{"n_experts": 24, "experts_per_token": 2, "moe_layers": [2, 3, 4, 5, 6, 7, 8, 9, 10, 11, 12, 13, 14, 15], "router_score": "softmax", "normalize_top_k": false, "routed_scale": 1.0, "balance_bias": false, "init_std_router": 0.0178, "lr_router": 0.000352, "tie_word_embeddings": false, "beta1": 0.95}
Below are experts of layer 8 (counted from 0) of a mixture-of-experts language model. Rows are named router (the router's row for the expert), gate (a neuron's input weights, with its number), up (a neuron's input weights, with its number) and show model dimensions 160-319. Each number is 128 + 32 x the weight over its row's rms, rounded and kept within 0 to 255.
Before each expert's rows: a language model's description of what the expert responds to; "mostly gets" lists some tokens that are sent to it at least half of the time. This comes from a sample of Wikipedia text that the model never trained on.

# expert 6
Description: Inner syllables of common words and names before endings like -ed, -ing, -es, such as Wednesday, predecessors, prominent, insists.
mostly gets: " writ", "vers", "iz", " iss", " com", " includ"
router [147 115  77  88 127  78 107  58 129 100 103 158 140 173  51  95 109 147 183 132 129 104 125 119 172 158 158 143 102 136 132 159  92 191 119 109  98 146 156 129 138  96 113 106 140 132 128 120  79 129 127 158 171 121 173 117 172  66 102 128 106 130 179 110 136 160 181  64 156 141  65 164 134 150 107 111 119 112 124 135 122 126 156 125  82 115 156 115 186 150 133  65 142  97 194 139 202 155 172 108 170 168  93 135 117  76  86 103 174 130 116 128 119  98 111  78 171 118  97 115 128 101 148 170 146 172 115 109 166 165 138  85 138 160 176  89 106 166 175 156 160  76 101 106 127 178 185 128  82 104 104 119 124 134  99 156 102 139 113  81]
gate0 [155 132 130 118 123  91 153 147 178  97 138 136 141 112 128 140 124  94 134 107 150  67 152 110 173  97  37 134 147 128  94 148 107 143 105 128  92 148 152 141 104 180  90 130  83 101  97 175 133  97  92 187  81 126 131 113 183  97 110  88 180 172  68 175 160 138 153 126 140  93 116 154 150  96  98 125 119  85  78 137 154 101 129  90 103 116 138 165 207 108  88 117 152 112 170 142 108 133  98 154 124 128  74 118 159 197 141 136  64 178 131 104  65 153 110 116 124 149 141 128 103 121 105 116 112  98 128 146 100  97 126 159  98 109 159 113 189 116  87 116 183 202 133 150 166 122  65  75 143 135  89 140 142 104  81 231 151 104 100 130]
up0 [158 156 104 183 109 133 160 169 153 110 148 100 131 109 122 127 142 110 182  77 162 139  73 129 169 196 110 146 124 110 155 147 133 159 186  91 123  92 125 118 150 124 151 166 113 145 127 149 115 136 141 126  78  68 129 110 140 142 153 140 103 176  47  76 105 104 137 162 104  92 149 131 136 132 133 139 129 106 154 109 133 128 147  85 176 170 124 164 169 145 125 136  45 136 177  94 140 161 139 126 146  81 126 109 151 134 124 217 138  80 165 100 156 161 100 150  96 131  81 103  81  86 107 206  71 124 142 178 100 183 128 137 138  85 160 126 102 112 133 162 163 142 184 138 130 151 126 114 135  79 158  87 109 121 123 164  95  71  98 123]

# expert 2
Description: Middle and end pieces of surnames, titles and roles, such as Eisenhower, Lieutenant, Founder, Walker, plus Minister, president, member.
mostly gets: "man", " Minister", " president", "adem", " member", " President"
router [135  47 183 133 154 116 159 101  97 137  74 152 133  89 188 143  77  96  80  49 112  88 109 144 117 149  78  69 180  54 152 172 149 113  74  42 134 112 129 131 152 124 166  67 186 114 167 137 116 142 142 140 101 103 103 144 134 101 133 168 134 136 159 171 138 111 125  88 187  80 132 130 116 182 150 113 142  83 154 118 112 165 137  74 119 116 137 150 161 130 128 115 211 119  84 189 123  91 100 111 138 157 110  58 114 118  79 150 136 136 150 161 110 120 140 126 114 125 113 125 158 197 142 102  91 124  80  52  94 117 116 114 155 153 120  95 105  96 112 139 151 169 174 108 146 122 176 165 157 155  76 151 100 169 127 135 155  88 107 112]
gate0 [131 108 147 152  93 125 145 138 138 193 144 123  97 136 142 146  77 118 160  94 138  44 141 157 107 156  96 105 166 191 136 155 170 124 146  81 155 115 140 144 168 125 136 143 156 165 116 113 151 126  73  99 132 107 180 124  97  79 158 150 104 111 107 130  82 114  82 114 177 107  92 147 152 118 182 124 123 127 162 105 121 173 130 208 143 157 147 190 123 117 158 170 145 104  65 131 123 158 134 208 127 136 125  52 192 118 129 103 126 108  75 152 108 105 220 137  94 162 175  70 134 121 113 122  79 151  88 133  86 119 139 159 126 132 159  84  96 152 117 119 182  99 131 167 183 106 109 145 167 175 140 147 143 105  91  93 127 116 203 118]
up0 [136 158 103 121 112 145  84 170 140 156 132 171 150 105 164 176 183 136 126 102 143 183  81 104 139  71  91 165 161  64 147 141 125 131 157 163 137 100  97  66 168 114  77 113 110 119 109 119 173 167 116 119 187  72  87 119 166 136 111 115  76 111 160 169 141 131 121 115 146 199 132 105 142 154 185 129 111 125 166  70 144 149 126 129  83 199  84 137  92 145 121 196 114 158 124 139 123  89 155 148 129 128 143 142 159 100 123 122 115 115 163 168 117 100  95 166 145 106 112 158 144 114  69 113 185 138 128 116 199 127 109 106 146 131 161 110  94  41 126 121  45 166 181  92 139 114 108  95  88 149 175 112  75 103 113  52 107  88 123  96]

# expert 3
Description: Word-internal stems and common verb roots before suffixes like -ing, -ed, such as h-ing-ed, f-ind-ing, start, set, led.
mostly gets: " cent", " right", " met", " start", " lead", " stand"
router [125 122 177 153 114 100  97 107  90 124 167 117  98 176 105 114 148 121  85  90 117 114 109 113 162 158  88 122 123 123  63 124 118 141  86 122  80 198  92 132  76 149  86 142 158 113 105 122  65 141 128  79 167 141 163 129 191 115  53  82 114  90 113 138 149  86 156 130 122  98  71 113  53 113 148 111  99  81  75  97  89 117 151  82 201 136 122  81  81 120 119 106  99 126  94 119 149  93 175 138 140 147  73 144 142 156 105 124  80 156 126 110  81 173  83 111 118 143  81  79 154  87 145 124 118 169 123 105 102 108 117 112 140 105  87 182 136  93 150 135 109 128 120 142  42 147 167  89 154 117 117 124  80 119  96 153 165 139 157 143]
gate0 [ 94 111 141 182 123 127 143 153 144 176 139 141 123 114 140 165 102 132 129 171 119 166 138 194 118 126 170  74 165  98 107  89 151 132  81  98 155 100 180 145 112 133  90 149 139 135 157 125 109 126 135 125 137 127 159 116 100 154 185 154  71 150 224 144 104  94 115  98 102 143 124 106  91 166 196 151 139 138  69 118 150 149 153 156 101 109 121  97 109  79  98  89 126 141  93 118 167 107 138  79  92 143 133 126 138 141 167 156  89 140 148 150 138 145 166 160 116 139 153 142  96 171 142 132 108 143 127 145 163 127 145 167 181 115 135  88  94 140 147 123 118 107  98  79 113 137  92 126 164  81 141 192 145 174 175 121  69  95 160 106]
up0 [156 128 166 110  69 182 143 119 135 130 140 159 143  97 121 166  98 146 107 117  93 175 139 155 103 122  58 180 136 121 173  75 128 155 152 104 122 178 102 149  97 128 110 141  85 136  48 117 164 133 123  72 177  84 140 120 156 114 129 100 113 160  85 171 123  98 111 153 126  95 110 176 114 118  79 186 101 141 144 162 151 101 135 158 126  80 114 107  76 111 142 114 128 126 167 182  86 170 118 120 123  95  96 107  91 128  89 119 140 118 168 126 169 109 156 151 133 144  86 101  95 128 154 166 128 185  74 189 151 156 151 127  80 114  60 146 154 121 139 135 117 172  80 173  94 117 174 155 120 193 120 128  76 103 148 170 224  72  71 160]